config.yaml
normalize_top_k: false
routed_scale: 8.0
lr_router: 0.000979
vocab_size: 4096
init_out_by_depth: true
beta2: 0.99
lr_head: 0.00683
seq_len: 256
Below are experts of layer 4 (counted from 0) of a mixture-of-experts language model. Rows are named router (the router's row for the expert), up (a neuron's input weights, with its number), down (a neuron's output weights, with its number) and show model dimensions 0-127. Each number is 128 + 24 x the weight over its row's rms, rounded and kept within 0 to 255. Numbers have three digits each.
Before each expert's rows: a language model's description of what the expert responds to. This comes from a sample of Wikipedia text that the model never trained on.

# expert 19
What it handles: Word pieces ab, ob, enc, ub inside words and names, such as wallabies, abolished, October, Maccabi, glioblastoma.
router:106147145160156148140153103074119144122140143155138088107143113157153136128128143110159104136121141180122147129128120144098136142123131151100106123163124130135156121104138143090108154146128134142104128142124103140080174161140189095144117147121168130118085071082108124083160136117112119086105159138150150139095158160137155103131153091150108117153137106094156137126153113114169094099125
up0:156121125182150110127138129142120144169165132133151096098103138144061126122084153149118177136145170160127142136089170134114149157113123118161113095162144131131159117142111144121113149151119182142144133117154125132151110148143113118084118118112126093122118142109148102150164120125143151138176147113104108147121127131117115172084145156166095156156138113082170122124164142132098174131135
down0:131094119154119121100160137071126130098105147103124122145145095118166117123139072097141144119141141135146136140161112144163109133123099115122135078160093161127114160164121122081150126110098155145126127140054127152104134135119134172142105114102155128144101091132120148125150122086120169082132140145115131135138170099097110106157141107175116135154096080123137122129142148100159115092131
up1:118063119147139115147130169145138180139141103120160157105083144172118114130101156136123122117141128130145110096087128107131130120117121166130147104113162109146164137120168085153101076115106125118096135109120134125104140110111104166156102104141115113101168120130132120155101088113080132101106153103143138135111158152154161174112118099159115136063134138128144110080128103131100123123149
down1:135137174123120117113151124112098108126080147146128110145150117146134135149125106130113091129082124116121124117137085112169126136114145118190145184121130171137112179133140141107082117106114110129093144127117167093128139168119062159139100117111178130146128138141135134110135093083134121154112111129120096147146135099062121165119147115101142140096120107131166130131096152121150110083139

# expert 20
What it handles: Common words after commas or prepositions, such as a, as, was, and the first pieces of years like 194, 197, 199, and table cells.
router:156171129108163147152163091134099124099098101132134144153082166151134172083129106100122147120162125098154150081097154113116094128102133153109108136133094150153100128091139100096137126144101122105122111100158168124121127095085149131157098122127134091112113137122095134105097130110130117096198121094112106126093131108152123111125085166103108122099113133137095105135155126100116134133134
up0:120105115124132109141148151125120069144121123103093114130164127144136145116167132156102124187124136142146076090151112104158141142157126086157148166141132134144151085123122159139172137121145124110123166104132142121128092143121134145107117124104098156117163104146131116132129090105089151138101099116144124145148095113089080101153090100154180151147165140117143105080160095127131120111094
down0:130101085125167132168122153122168139108098138163130161154108134143092112120108156116128169137131091153142126118139200103065142143141118090127141159158179122122149113163100124148164101140160123173151125141121157146104116122161072147078140136137113135161135124116128131103153128123124143143128140117100098103118136135130109134134131127082151126152094110143112161146098093109116145167100
up1:132136089138122082105111105131088112123122158097144136146181137108096123108136154150142133113100080130171133089121155129191123164129145136133142114083139154140150145146115113153110118111112132132144100082140144113127116167146116090124139136076159151147143135178101161188160114075121123142133123106130150152126108163149118120131133166143125097111118118131153145136123147180144086149117
down1:144142147091141134148132145128125164144137144146102159142125109126171121132094103137159112050122111085100140156187123155144131135127164115175143122131135147147126119071131143116142121167159105148121138127151157150123140119144097134135155134108184141136153151123098118163109108140143131128171133146118141140126142130101153109114111148124144139115099120146140157142107127091126150130235

# expert 36
What it handles: Line-break tokens ending a table row, a heading or a list item, e.g. after "Championship", "Medal record", or a trailing "|".
router:167141160129118150130144154135095123153147129122138111130161136072181073149148142141148155112130147129148098104137158084114129128125167117169099099129123106099132153122102129158122069129117118112155154085103110129100147151139143108133120115106140114153129179124119104155143103120088103110137184185135127131106139113089132099126145126163109138141097127151150192166130138147130137145124
up2:122120117152163142113080072138176097129119152141129100107124163166090152109064155152154138156094132147107121111104129113108138103167122099132160152145148133137113151113106119139120138090132078121134111109088096090113123142093124094106134135089129122106149124124127131095145125129170133135100165081122152136141134134141123147153179090140135094133105127159150158144122153164131101109090
down2:116144149089094168161164156149097150111129103126141112135132109126127092163146118133135127097143171100117124112138122161159100132130149120082084134128113123109110120133161171130145133130099127094139125107110095097156118141129096148158109143174107132123138171085118174119137122103131110080121167185147110148132116122113145099136119123133132123148152079101143108121128129108120189184173
up3:100142096091090079154136119120096115097097088140142098099091151133093115137148137120095150137079141109141126151109125137157136121152115114156103163115155121138140089122094153119143131138131146085152136070143138121100168101150117110075118132119132107159110109141152086099159115088136128089137142122077140140149110115125119104094084090147156117111106104112130123114100124176123130156131
down3:135110169162161123123127113104092118149134076119106125118105091104161129174094114131143119121163063165128138103187167132101156097108102132118141113085167116124172142116127139160113171103108079157137133150113128151106132159123148154109122076110146109109126127127093116103113126147111112132106146104150104096097132125118138092123118122109139154131100144158153141109143087138106133127169

# expert 39
What it handles: First letter or opening piece of a word after a space or table pipe, like c(limate), m(emorandum), pro(tein), and zeros in tables.
router:159175131109165151154166092136102124101100103135137148153082167154135174085132107101124151123164126098155152084100158117117096129103133157109109137137095152155101129094140102099138129146104124109124113103160170125123129097086151131158099124127136093114115137123095137105098132112132119098201124096113107127094134110155124111127085168104110123101115134141096105138158127103119136135136
up2:117164121125120144091091105140171147173147132102114129117127173146149110142135066161130161085106123150086100132136090167157140137127145154070123107100125102139173140151109125162119138130133122149111114127125150137123113122167161120092109105148115118117127095113139127136146085085108174128145127129175147154158136117146147105115172090107123128134116156111163156151181134114109113139110
down2:140120160116143121151090150143126137125083144074149094137114142140188118084120146143090152119131177122124144106101149143134169093160122174124137122157112146189124124136166130109159121149141123149131158127143159136139130119126178114133159126118161138125095179131139146118160131148160097127124168127128109113151118135129186111086138099152088121150129140091152101115151123104138123086153
up3:141118158112138104172090105134153206117144144127125115145137127097091122110084112146105147108150118183085090123127145131140104139132120117133127081121148094126093072152129176137111124112109177121135155115107196127122118139179118147133148157129140153106122122158148097120101127137098122139149121113121147122163102164092149074170151128102136144129126147132134135112127144150127116139150
down3:135143123129140113095148157126129167143123110118130130155158164159138122151147108149094112088140128143125171135136118160150158207113131130130116101154104114104131126113109117136135122136139156163130147138129101146156089089147152137116130085153107172109138086166112156095110177156101127120148134139133108127129085089143135116165135126189102160104153185108139135148094096148128121110158

# expert 56
What it handles: Single h or H pieces, mostly inside names and transliterated words, such as Vinalhaven, Riyadh, Serhetabat, Higgs, Shangraha.
router:100102110104125146123137111125103082123100150153141133121123139160122135123142115116145095106089154138086155129118153155090113165137163140179139113122124142171100149088136153131113114129148161089113113094170102153139166105093122116147100125107115170153176125131093113088099164127135117113158116134153131145111172145117146126127092122093147159137083175131086101156110103096138136141109
up0:095096117113122067129123145101171113151136108151141120126116102143083081149115149105112094103149109132125142111075128121094117120086123117133152141114123129143184125143116110082130127098101108184107122095146132154135153124151104088162123115141102138120116124194104157138093092134145113135150145112178117148123108115108133095079154130160119153154154132142130145135154104101107145105149
down0:112137126130152141113168187145138124117135131172125093125113125120132119138127099106123063126143131116115095093149109139104088127138114153136174140135126192152117118139099112115174142121093152127110097127090126092145127136118136111124106173119125152135113112112155112117153130124155132106171133133122164132090098121107141149111176104166131126132133142094093181126180101107090124102071
up1:138119143143119139167107111138140151128129131143136116149121147125147153154098148126145144158090144127105110085168158182150098153134090140161085096152161138127132108106116125089123098089101132147141149144130113154124124113192102112134142140080126131139083114114157113090147179127115135139120162099120083128145143100109136134130133084138120098076093167126133108124103186116122151093127
down1:157159135103148170141111126151135129126157122149109112128077132120154126127146104115106103188147109116090156108099089174138081144159075124067148138134122122116114125104132105148130128144138109178170153140172117129126126184154134092149137126118147129162157128159088117123151132135154190130150138123137143124141139112154112113124103161157102155137147135122170129124120153159102132102103

# expert 59
What it handles: Colons ending infobox labels or titles, e.g. Directed by:, Name:, Mission: Impossible, plus opening quotation marks.
router:142110088165141107099143117165152113130114146145117102099105161131116107163127134126124160126143132108148152088081107092101141086167122134108174148112123077104188124120095122092099149139162119185133142111091119106105135112119125118124152149113120110138098170090120115102103145126162116109145151143131136121119111116099114150132164127121077170109140109120169155142157130115127102127181
up2:158136110069105162112092097134123164076135145063145086141119109140157132156119124157151144149160178140105132150097124131099105126109152146138146118139120141130105141140154128192117122120100097120100129153133098131106111129141123150126130144112152134118120120134123131172170136115160119145110124191141151159107100137129136126157162165155082133140131091154113099165116122146157135089161
down2:124145157166133164133130152119118142106136145148075112116170115141133147104125097166162143125119146181090150063142117133123139137133107182094131098134074128107127138139157143085141123105083137134092120096122153115088161144147116129124109090129137118089152139123087147126130151145130129148086154100148125123103133137132156078115104130112117132138084152164164147121132114133085131089107
up3:095124137116148206137114112123121101109120161141144098126154133142119139112147120168132117088169182132163134108095126136151153156100126152154142153095112097156159144123138107102103159123107125128115125146093168155115129109163137125110179105104110124107112113120112134138193132189149116139134123113126147082134127155140151130095152113140110139152115157168135177112144151123142152099165
down3:134145120134128113133094108123118146151190087104120064133103112181153083150101169171126129106098111093110140140114167133124122080118101144106132144114125135067164115131129158115173134112148114139161102113118106138143135137137107150141093155119128121178155117089112177124130104128120121121127124127114122156145100121156144132140117118132114077101159096112102076116138141125116110167146

# expert 52
What it handles: Double line breaks after titles, headings, short descriptions and sentence ends, before new sections like ==Career statistics== or opening article text.
router:114140168146103107115121131100119096155153153158108128170159137114126120111158129116127159115172145106149105164166112161119114110142119135114097140131115093117151136153124157142111061164119106144143159119178148104146142093136109136167102127115136105138109159158123105117131112075133098097093115144102115112105112132100151112095166149087105095096090110159150102172146149113164128147133
up12:120166134115114134097107112122125159150157118119094135127169132098163080086136115106158112139109152141122126134086129115158152129114140135161172114112143126162117100160082084149134127137100173160124161140148137140076149176109103106092126117103090087126117122137147133136102122123144113118136130175094137164158146145127142160114117147121106101083120115095116115116176137136134073089141
down12:128139122143106139130122108142112117095089122131164121111111119134144134125150105085145146084144109119139169131146146124090122120104152142091092159150141141075104133109094112086149116082138121110157132164152116093161147107155137090107095156129152155179113156111154116128148098114125169106143175148131139067120124116119114084144120164132149122114163155121144083112146104111150160085138
up13:095151147090127106133129120084107166109121144149158085112142080119125122090130136111106134122142124149142146150133098127122129155160101126138137127101131185075104109121126122180119094142123160113082126139103124139144145107147143113130139140116108137118088137094145124145095073100115097149157137134145137181155112146147117156167108181160158096153123110084168126119168136124152097147116
down13:088112080151108162111089155150108079145144127085118173161085156110119159131162168101145141144143096139122148066124097127135145153097136137119142131164145089138106135134163121135141124121116110098130132164152143105086124147129130094093109159113164125141169132124081118071160116135162142147079113135151154134113112148128147133124138089086146123147106131125112139124125130150140155114145

# expert 13
What it handles: Mostly the preposition of after nouns, plus closing == or === section-header markers and table pipes; also include, near, about.
router:139159142122163158156144089132098124109097108143141142162076179148140158092142115100109135117173143122154136079102147143125095129100133159101115115127106166158105150094104098112144136158100112113121098080174176130116128107114159116146115105122140088113109155134114127102108123105124112118191127109124120114116157101138123132124086174091093134095111131120086106137151123129115133118139
up2:081138106120157135110104109178126140159120160143082132120139138121161088140132130121110089114156121180125124119159130101139124173158133139164134119128112117163160097137137110135145101126088137124131134153148164145143132144171097126120164125075142066112157132142119137114116090122143114082094166162113104117176108176136140100092131134139123173124136128147108151135108178124106124142117
down2:070090116149096070129138130149134130129124115124115104090073096123131134157126121116070110152165146131169124129106086144172147146170142153086106109134137139150083093103158164101130140137127114149146151086125130114105131115172111126112164150110131137116137127111117152147127115115158155099112115165093114119153171098125102171125115120142094128085129144102129159126132133134129122091156
up3:131114125094096108169127122124139136142127150046099085099142111087152122125128149140133117163132102167131126147122128150144158119118093127079167127133122124117104130069103153154139170139146091123112108176128155167129080174106141124136150136081148174124168116141116113105138126134110118147126133155093086103131104113133121128094106103170140115148091140128121135162112126116104139128099
down3:115152145083137148128170117130105138126105155115145161108176109118104154106137112100081129136124196110111102140130150116150075138137134101103078125152124141094141142135123102137125112118141121168126145122119091146114135119148163113104142130127142117084127150121114159132101140119121155161145155112117122116087155143157150063175070142137129140148102101110141144152169082129096101106105

# expert 30
What it handles: Word pieces like ast in east, eastern and coastal, and words such as north, south and region in geographic text; also pieces like ed and ist.
router:118176137120162132129147148139147083130103098131152129105129119135116170117108112110127170088166154128126139145165162129116159137116149141115088128121120141185127116146141091133147137191120126111123140118168126115130130119117126140134081139145090134127120134108094112181080099104132140111101164113098111096127175107126074112146096179094116125155088142107121100134161098135105148116150
up0:137119126092135089121107155154127126161177113102125099132189142125099115141138109150171129133124106053119125134121142109145133127124128149102138111124094154147150120123150133167104085121114183137150142141116142137151100139138114089143112139160146101129135144162129078167137081134120152126137115158145176094116126126076137123127094154146095128107099145067156118158143128124133090147143
down0:137110157143129116100076124148120118141125084143152125114157143119116084148146111097139093141144091115135102122103110153106104170145155131152096142193126157139155148115119115095097176150164123134155154101148086122122086142108108150172126136133113123114138142079111138079110135103090128166130128132123093119147115116130111111136157121084137105068157105134132120111084159139154108144133
up1:123106108093091141109138136118144123160116169142091133129102153077186114164167135094108113125170118122143129134096134160125101140114110140085144131145171137136143105104171141094145124192160121157114120137114138141143109137117120129144152098143098138107092119110170119098167108081142137102132119148103158142143117140094101098154131174139159157100115108143084128112105155156131098123129
down1:136110139096065167116114168135172130147151175116116069134117112130111128147099118104110134106105092124158117127109153105124089141156163111194173142107135123104091112085189075116083114137168117116099087154135103121120111131160108123125098120130113107104141161104158110122109095126128138136137139136123127090104121151100098142139115167124116119140100125130112135112133107154129140143124

# expert 0
What it handles: Commas and comma-joined punctuation such as ), ., ", ; and dashes that end a clause or list item, e.g. "Tancred, routed", "white bass, black bullhead".
router:100104096154147089119107148118114169152135100130129130150116149119151165101140124207139104134118134122120121145119142119114141132098129141159103152120125157085108107128152160171186151120115114103142125066144115125085148109139152171118106128124142125124095140160116118115121109145157156123135154106125136143098143183129155126156132074181140128116151185095098164124130127105144120110141
up1:125099144116142151129153091114131126127156091156129132113104080134109127128144171116129118138149146116130140119115173127097106095107172125108157104163147113097123136104168146133110035135119152141070164131126132136134106140113096107122125135113142098134125128131133164081134167150137120133140137106128132141118113112182099137112106084101121144174133086165136146124175126107086120169136
down1:081122109136116149113107111116139118129125117159149058105085163110157129107126103140118111114127127137155135149121092180082103106101163111133116117099093101130137148169103117095105153147130128122161161114097187114165123121151120110101096128090133154139177125153113160118100167157087160132101119145146115109150109106107109152129143135128130107091143099153133123165129161133157161116115
up2:133125153066098143159141131118109114145149134127162121119104135118121139147074182099125134145107100123136081101112143137085108141120108144084109132141112107126111141148108121114152092122095092132101148141135076168108137107073121149078126138144108099126092134176178121125141125160123138141119135160152123145087133111161162140087134116112148143110146151138083136121137114096116076151137
down2:113174154111119111162134123108104119109166154123131114134070108081133150157128067137100145122141121153110192098123098158143137155104166107168155132114162159127102122121089119097134137137131141144120113121117128116126132121123147179174168143147156125126144149152098145131076118124132144145092096137146093122128123107141115113110088136148095107144132161141168101085146097139111108110100

# expert 34
What it handles: Position numbers at the start of results-table rows, like | 14 |, and opening pieces of capitalized names, such as Indep·endent, Gre·ene, Ari·zona, Sh·ew.
router:162179135112168154155169095140105127103101106139139149155085172157137177087135110101128154125166131101158156087103161119119097133108136160111113139139096156159103133096144105103140132147106126112126115105163173128127133100088155135162102127132140095116118141127097140109100136115135120100204129100116111128097137113158127114131089173107114127105119136145101107140161130105123139140139
up0:097096114161079153112113173110140139137150145136150128150152147166166147106113104130139108116135148141124132158179086106192158160136116137107150130126139092121173121182151135161159114128170176148114127097142117157138126158096142131104133102127153135125098105133114139117172114109116181179119128134142162134150139149089138159115150137107158109098136131134173146114102119129145147117133
down0:157155082140112108170148114198122086113138110127160087108128128110103097176118129082168134118104091149141141142143109124129105114133144159142119148117112096133138116145151157168150070124124126123140123126060092146129143085104160117158152109145107137147148067121136102133130106139128102123105134133165161131105092132112123093120175165131133147120135098111128100130149115128107112125114
up1:119133151150147145125092138144125162167154128110124117086156126133137154100116129175100114134104155149075122105110155133142107123065129160165143119205146132110163106142168163160130086127125124140097119120151106116106139120176118131079121120126138105153119148161138129136118128102103158125148141136128110147139146104105072135096135149144092132147106138163147143138120159144160071145143
down1:120149120113163101123138160143136091090122167152161132171122117118152134119121106136103148100154157108125100114087147116165116138138155164141143155136108118136096119124137138143146128109092099155047107157127063106125129102099152144142118129125130114101128150109127144096105101127126070090121150143138111132117178117112112128133141161168151173107145180099121131166116083123131141130112

# expert 26
What it handles: Word-internal pieces ay, emb and s inside names and words, such as Cagayan, Cumbayá, betrayal, Remembrance, Sathyaraj.
router:089137110151088117127156149097169116137139131115108113118132113153108117117134117098148174098131139110118131088158131150107131109144126157106111166134145134153100140171121106148139109164117161084112119157158159099127151172115092140120082123147164154146135111064133137138140134151177114105133157136119119093104163156143167097143153106123121101103111142079101117167166112123158141114097
up1:113137120157081101157118139095140133129086138118139108123152146123093119146124128091133149126134166127108130104141114156125150121163092174136122183117184138108126166133127101131129132125154138161166112119094137129169097107122106131133155131092107157117149126128173108064110075122133079090128095112130128151164119149162101141133120163125119152135084103148156115112122175092119126115097
down1:121132199110131126117131129137125134117138161123116120122138141135145148105129093089121165158134221108123143124099142068091121150101130096121114114115128109192135147151161122122117132123135122127103110140143140128157147115112132112131147084123116139102141075138136120149098149120175106096120133107114111105162143181098131118148152155139123162093125151182123126092108132106170119156129
up2:120108155166137114102153162107194148179145139087153172150093122132121104095122113135142094145135091156125126122132133128111138120131119099127136158131121160107129079085144132148118121087169081119104106118138139136173108120119104162124115110114137100161129140125178137155111119178141111132117141093131159134098160112159145092122101145116124137103107144135077117142102150137122129062136
down2:126116160132134112127129180119142128077156141114145158128142133141109136101088118119139127111111123098117156123116093154086122163123102112154123154127127137122076141113085093156084133134142124131117097133131153136151183146096144100122131114192087080119124081151122133124165134136086131130116107121098128110128102151094137080105139103101136176132115155085118142143099150094098135140086

# expert 45
What it handles: Mid-word fragments r, oc, oun, voc, str inside common words (pronounced, ocean, encounter, Pleistocene, radiation).
router:160142126108138135155143115158130158160142111108123157122114115120178149195137154133144161166146156100151118124097105117085128133139105109130108066163131154183135145108151137079148107126127141118112100128103116155124119147118090141143128134139137127121156094146129109079107122095110129093158129137170101156109106174136157165132099146144120082142131094139151110086112114144136118122176
up1:095156140137116165158102153157095116123139118096170147158168105143105131095143117153147116138123143171165133122157129143106133154120151123113093167151164149114116156133169084120115108175168120129079151102120129126149108104098107117130161142145101165110157159114201105152084106115115149168129088118141136137114142138140161132109165122151119116134126147123104130157130135161143156135096
down1:089133126138093113107143120152135117105106189082125143140144127165146091130146150097097154092165136142137111126161156112122080145156131164150155153143134071119083155145120131118093152134092100123113080152165120141144135107125135154126112125133093106133130159093121135096161117124139142135136096120134124130157094139083173154111108078110140125105144145067142126124109154132096118146125
up2:117140111144139087099147144102127167147184140120116123120100138124198138108119131162178131117154086122123178121139121131122124105098100173119118158130120141132154140136087107110142125118119097105123110135157122146124104121151126131169142109111109083172172111124107091140135136131150138117140103156128162115105080149088081139119139111109139144133131096122114160126119096171191117112167
down2:109131147116137142118104141153143159107117160176108074135148107139108131169120147122128152080063132141170127121112154115103090114109109113111112130105069141142125123115133120165153101095156144136106126155130084126148124132145109176120137122173169177098189137181106080124110131110153110114121147102094151111138113152126126131146133164149124134137130143120129144131150146130092115168129

# expert 29
What it handles: Empty table cells, ordinals and numbers in stats or tables, and the prefix re, e.g. fourth tier, 10,000, referred.
router:160176132110166152154167094137103126102101104137137149154083169155135176085133108100126151124165128099156155085101159119117096131105135158110110138138095153157103130095141103100139130146105125110125115104161170126124132098086153134161101125129137093114116139125096138106099134114133119098202126098114108127095135111156125112129088171105111124102117134143099107138159127104121137137138
up2:104090129116171148173093095150161118148129113113115136095147115141120102167090147114109125156170121099149124135113049142130161155114154160138136118138132135143150136113137105143126139135176141098132135112161121110143149113154156133111108103101123130093133168139132161143156101127148180148112185142150130122164111142149107129126163098088140125118122173108108141130119122123092080141177
down2:093105144141119142104116134108148141170104105125101128156150111155137115118146137187145109176130098160121082076140143161148117147138129082127119182071132148154111104118091121086141139133153098107128135125124130066135107149131196130162128117101145093157132135134153135124142155173131153140118104125098126150142140132156105107115177166130103125164112137149098127122128131147134111149131
up3:117139158153093110073105112100118115126131142118133143170135120146142132186115113134148135119121152170105113114109143156135149075121144136187120152180137127122149136141171096120148072148092171170117149101117109137120116106136114140104119106158114145142133132073166167139127145129121140121115124154102135070128152162124143126131147126107174096141158098153124117152108140164145137164107
down3:164113170132114107187117128140094129143148099128110164149145133084125108124059116151114141124086124090154125110095146138116113125130134121118151127120173112138153150072110085145122135114164101107113103170044105142163138148113075140140105136137084092143097130137098105143104128124111140149117163114147113121154120153142137121137129121123101113133125134140143137135111111151147178110105

# expert 44
What it handles: Word-internal pieces like tig, atis, ag, sy, sib in Latin species names and longer words, such as prestigious, polystigma, Gemäldegalerie, engagements.
router:127157155141140129157127108139141099112138120122170117148125146149158093119166146092141121163114108133106158123128162128082124085145144122137118126123146110147098113178151140087156123102120135087090135100146152144131098112081102186173115104110132158130098143109104135124149109083144128090132115120074117120117137170141182117087154141099110151164120121122114111124149077144151143097125
up0:163124083124130126117125157136116123106148132132136135128129127153186137094122083144088133140101141143098115099146114123113199114131121160166142090150134164095158135108103131173113135110131137147111129084112159128081149164117108075159152094135140126168140144117147148125160141105161133120175145134116126088110109141125128121149099111123117086146128108081171084103107147102152125113142
down0:099140145105120149174122138123106135116126100146070118104119134127110130115131121150127148182140150162118160074107104065136117134119088123117090105165132116114129132109118103102085149143174106105139129142142120111117159107168134152139098126130128076108151177146120079124146153139148148154117146145153098113150097129120092131132079137138130141102160135090143119183148131151133116091098
up1:162114128135130105167082086117118121118104176138131108117108134128165112128102138171116151165187095137112115137121094141154119114108134120117114122122149127083138097139161112157127130104189112166089093147142098126104108151079108148141164100145116086155100128117149146149171159151132128156099143130128131091108141089084159086117153119104153123127162136130098158115145125118129136127108
down1:146137121082139109109111136117112121150139147136114129133148147125128091122126119146153138087115133097144104126082200138116080135140114173096119138113120163096123146111085147088153128123099127142151137104123124142119094121112104116114098130106167093147142141108136132079115136143133107138145095085141110132125138081111126129129108174135101167171135061116165065120133161124151094145146

# expert 28
What it handles: Single digits and decimal points inside numbers and years, such as 62.8, 1946, 3155, and a lone m beginning words like mice, mosque, map.
router:160176131111166152153166094138104125102100105137138148154083168155135175085132109101125152124164128099156154084101159118117096131105135157110109137138096154157101130093141104101139130147104124110124114102161171127124130098087151134161101124129137094115115139124096138107099135114133120099203126097113108126095134111157127113129087171105112123102115135144098105138159128103120137137137
up0:148101119137125150127146169132112156155169163110140148131162141126161089099161173151087150097127124071154125163166117135096163170116092141113112118131141142155124160113115128176159121121144138153157140149161131098125141122172169134127145112129141142111162143135127118179162101134133132086109129142110157118141152114157085180110132132129098159144151153141124144167110139106138098099140
down0:138176185134093158100159080083122124144159129152149099147133082124098120118110147126159167098115132099145122147140118155131123154129121092138192118129097150103147131116124157097111120141103118142103157146148160147141158143143145119165127133130126141153118157101096118134109128155108137077173115116136146098123160116142160128108131162168133123125172174136148085162119108092123158118139
up1:145140164149096146125144164142089145121124126104168101119127155130136099173111131191086137120115118139131138093157126143170137125141107136129127131105167115071088101137152101132112133110096128148096153121154135121128079084149130094173148163143155142155100124149136110129156114163136147109133124167110165111148154131111104119098136140118128090161137093082139146108105093179111129102119
down1:141109095142118145136177113121133103117085117146159127135132156161114164120142109115120164109119143155132097176152100121137114143128138102108139132118139143149098113175144156149082133122115124160128108133189179126128140088128116126107126111160134170170105145148099071157109145162152069143181157130116152103101098127121148165147137123141147136116130107151109105145120132125147113169086

# expert 60
What it handles: Middle pieces of names and words, often after Z, z or ch, e.g. Z-ion-ist, Z-ey-nep, Herz-li-ya, Bol-sh-eviks, plus men, women, children.
router:169143129136121127150160102140107086099135121119161126144180093139120129110098106137140099123103122101159118139161140157094175137123119144118144150114127161110078107131113127088184113119138085125137132153172135150116113143137134125176121150144136089118112096124125160119107125107120132104136111112092122098150166159129086130137100144105166158105116202152104125108104088084154128120123
up5:136113122170149161121156129102142153147156143120152169098174190105098128134115159161156104149131160140147073103163135133100145126104082136123119095083137139089112141117092135144124146153128120111139107103153139116147088114129170141158173159126147136113127144135108158130125119133123114102124158119102084122102157138145118140142150101140080132149152092128142099135120146106189139170139
down5:089117108115103166190115171139130105097124130160126150098149093174085136103133088151119111125121118118094129162116106123123148116114100108139128137122137094121116120142116160094140162149128065106142094133118121146137110117146074147112148144153123130110125149144169125116070151140160096151190111094151163125112134119114144120164107129109118130155108129103091118173103139121112153104151
up6:119122130158149168126136068120132165122091166103147149124149085134106092162122142127120162133152151098124099109143108133154165119132106091136087129159125114105162138159177094123126121131109134152150091157186155114129143137157119134113111100111141164130111125104111135144134116116138129113125150105165170155131173107161113189148140150109081142114144177115113107145100127137141107095117
down6:183176138129104086137163130127144120114120098102139160131128137128108169105132104120096141122113109104116150184106154111143111125127152128151128131162158102151140135113138096113144095100144190104111134134184099102130127126138160127120095091178154157111146106104158138118137120117105132095165094117159166136100168127135155112135161165131111100123111125128146162144121147096124084175114

# expert 9
What it handles: Mid-word pieces ending in t, chiefly et (pesetas, Exeter, poetry), also ent, at, contr, plus digits in table cells.
router:164160123110126161145106141110133108087136139094160104155123186119127159114111182094130119100105141137117118152144118147096098122159092148129111083103126146144132122165135086123134142154147129169134125132175186141167103172100099120103134122170079136133142112113127102115105122145119107090112139104085126114165116137115140124119096106172117110114163155111180125096135130137141121115128
up0:124163135151144162108125163099147151123164126148133133130088157142106115147148152134138091087105129119131121179111127136115126169141158130182139106107165085104126149152154137125151126115109083106073125086158138153156122141134104112162115150099156154099088119162139151106141078179138128115149149110153185146150118164106157136150135131135100096104132144133145082127110119126144136122138
down0:124140126142137117147092119161105116140110152134085157102151077139108120137124145131149121175151118119123127131116140117074131154150100099112082071159108101103116114129130136103064119107142123160110098164122133114131096116077115109107132117109101112082141116142165084091127160141098136127144125087075100099122106100163117109128111132172137122113126144105124107126142147165101156096125
up1:116125146149101088112132125130155113126109099125096134122155129129132150141094153118102110138177134145125111112132155157112132147094114154116146131122118097158155147181111133140141135092099140135139153096101101125119116143107160123156146153189113122170100085141133140097091108136136100113134174193154105145107158157098129161151111099128092115112165137115166135141106184076148115110111
down1:116107130099122150130118138132100144166148129131143089136138137147123126108109098100150165154085130181131127145116107117123128085169131125156128135139136059128118128151101121094116146191144115142114116132189142112139149164181112132145101144151149150117104155079169124202124109140140149126117119138137145097089120133092152135124133115113148084111127146131109139136159105140089117104091

# expert 3
What it handles: Line-initial dash bullets in lists, table pipe and semicolon separators, plus articles a, an, another and ordinal suffixes like 2nd.
router:160174131110166151154167093136103126102100105136137148155083168155136176085134109101126151125165128099157155085101159118116096132105136159111109136138095152156102131092141104100139130147105124111125116103161170126125131098086152133160101124130138095114116138126096138107099134113133119099203126097114108127096134111156127113130087171106113124102116135142097106138161127103121136137139
up0:152173126155118128132129167095177110119106126153116123136164157108099134126129146164096139104119130150180088116130134073136115099131100149139116122140134100149128101145140160146150129127151126064139106133136124135072152136126144137081123107109133137117120151170139115127111121141137108152095121127153158165134140102116186158145155103104154139147129106108155133139069178104103094163153
down0:131164142150164170103128104155128125127106145142099151127134138149092152130128108137119175143150128121145114098106150090139097102116138153136138118180102125145128137138128126132097160115133128110156159106121131134110139134092142086194117140141083178120155125060151168105167091084127151106096093138128122140113141162102161171124115167109128091131165113126161122110122135155146107146131
up1:179136144133128144138132149102159130122131097124132092134128097135138156132092143133125109144114116159113166082119128130151151145095109112153121102110099152116158131109157154139117141137090135158142123147130072121103131136172111134126157097147117108161164153129132155131160173147136187156142150168171155142153174099093114136111130149131086140132114165131134192075122127102105154117111
down1:117141132121100151070110102128142182102115088135133146146128139144090179094156166119097158128088148152104149137124085115149117120148147130131137138120112116155152137133090136121125074142160140131165117133125103143111137129152166146065119107161116109085138116132153125134121131125101103119076144098144132115099134130080132088111170137141126167123087122116128115130137111097168165156159

# expert 48
What it handles: The letter y and short pieces like ry, ames and oy inside personal and place names, e.g. Vlad-y-kin, Ari-y-awansa, Hen-ry, Gal-way.
router:142131146158140133117118156117158106128089145106122159100114103143130078132099101147100111152115138143095146119140099146144144114143130168141100143141126150167126096091098100160096072085116120142079098140145191129135096121113137145143124151128120102183160109098133128150128135117112155132060108138129129107179148116095103112111119140097119134130163173150137103133138133135159153099146
up0:126163125151122120114140159135158158107135105154101132110062109141163134116072125117130116098180098148160116119179159107144099139141187105141127137126173119126135150136147137135146102145135106173148136151179151100135118124135091148097098103121132119099106123143148099089153096175143125110109164161129157142147154134119167137175146145134146136125146158127123140105145117145105114140172
down0:110136116100125135107076119130119118158091118117114128140117109165149119125158152107168177144102055176113077099119117088135097138144122146130137150127098110129104115116126150115154122147140143112139111138185100082137089141149122118161106103130137116103126116107132128112154122099059144114168131098074132137120157141098136154125127160115096121091136174131117151126117140158150129131094
up1:120171142131143125143130104129075161131079134165130130123117112095105144121117099102088151138158134099097131120170096119137114130119137116126116105171147118132068167160126140134121158140092071130158107130153157102155153095130123111154153086126133124100112127156139163157136094119118121133133135195105144116131139121160130120110136140121129103137082098063094138164117121113145151167125
down1:107150136108132149120113132133093163168088127116138100147172135092137122181115127143153130132118128153135135123097120147135139127125162141132172122131142147101178148119129158121106117133107148071130139134094194165082115120096157127120128119104144148112105112077118095157155095137143105149149109132119164124124141145120172101107142085104159156103109136172149141175141137145141186121120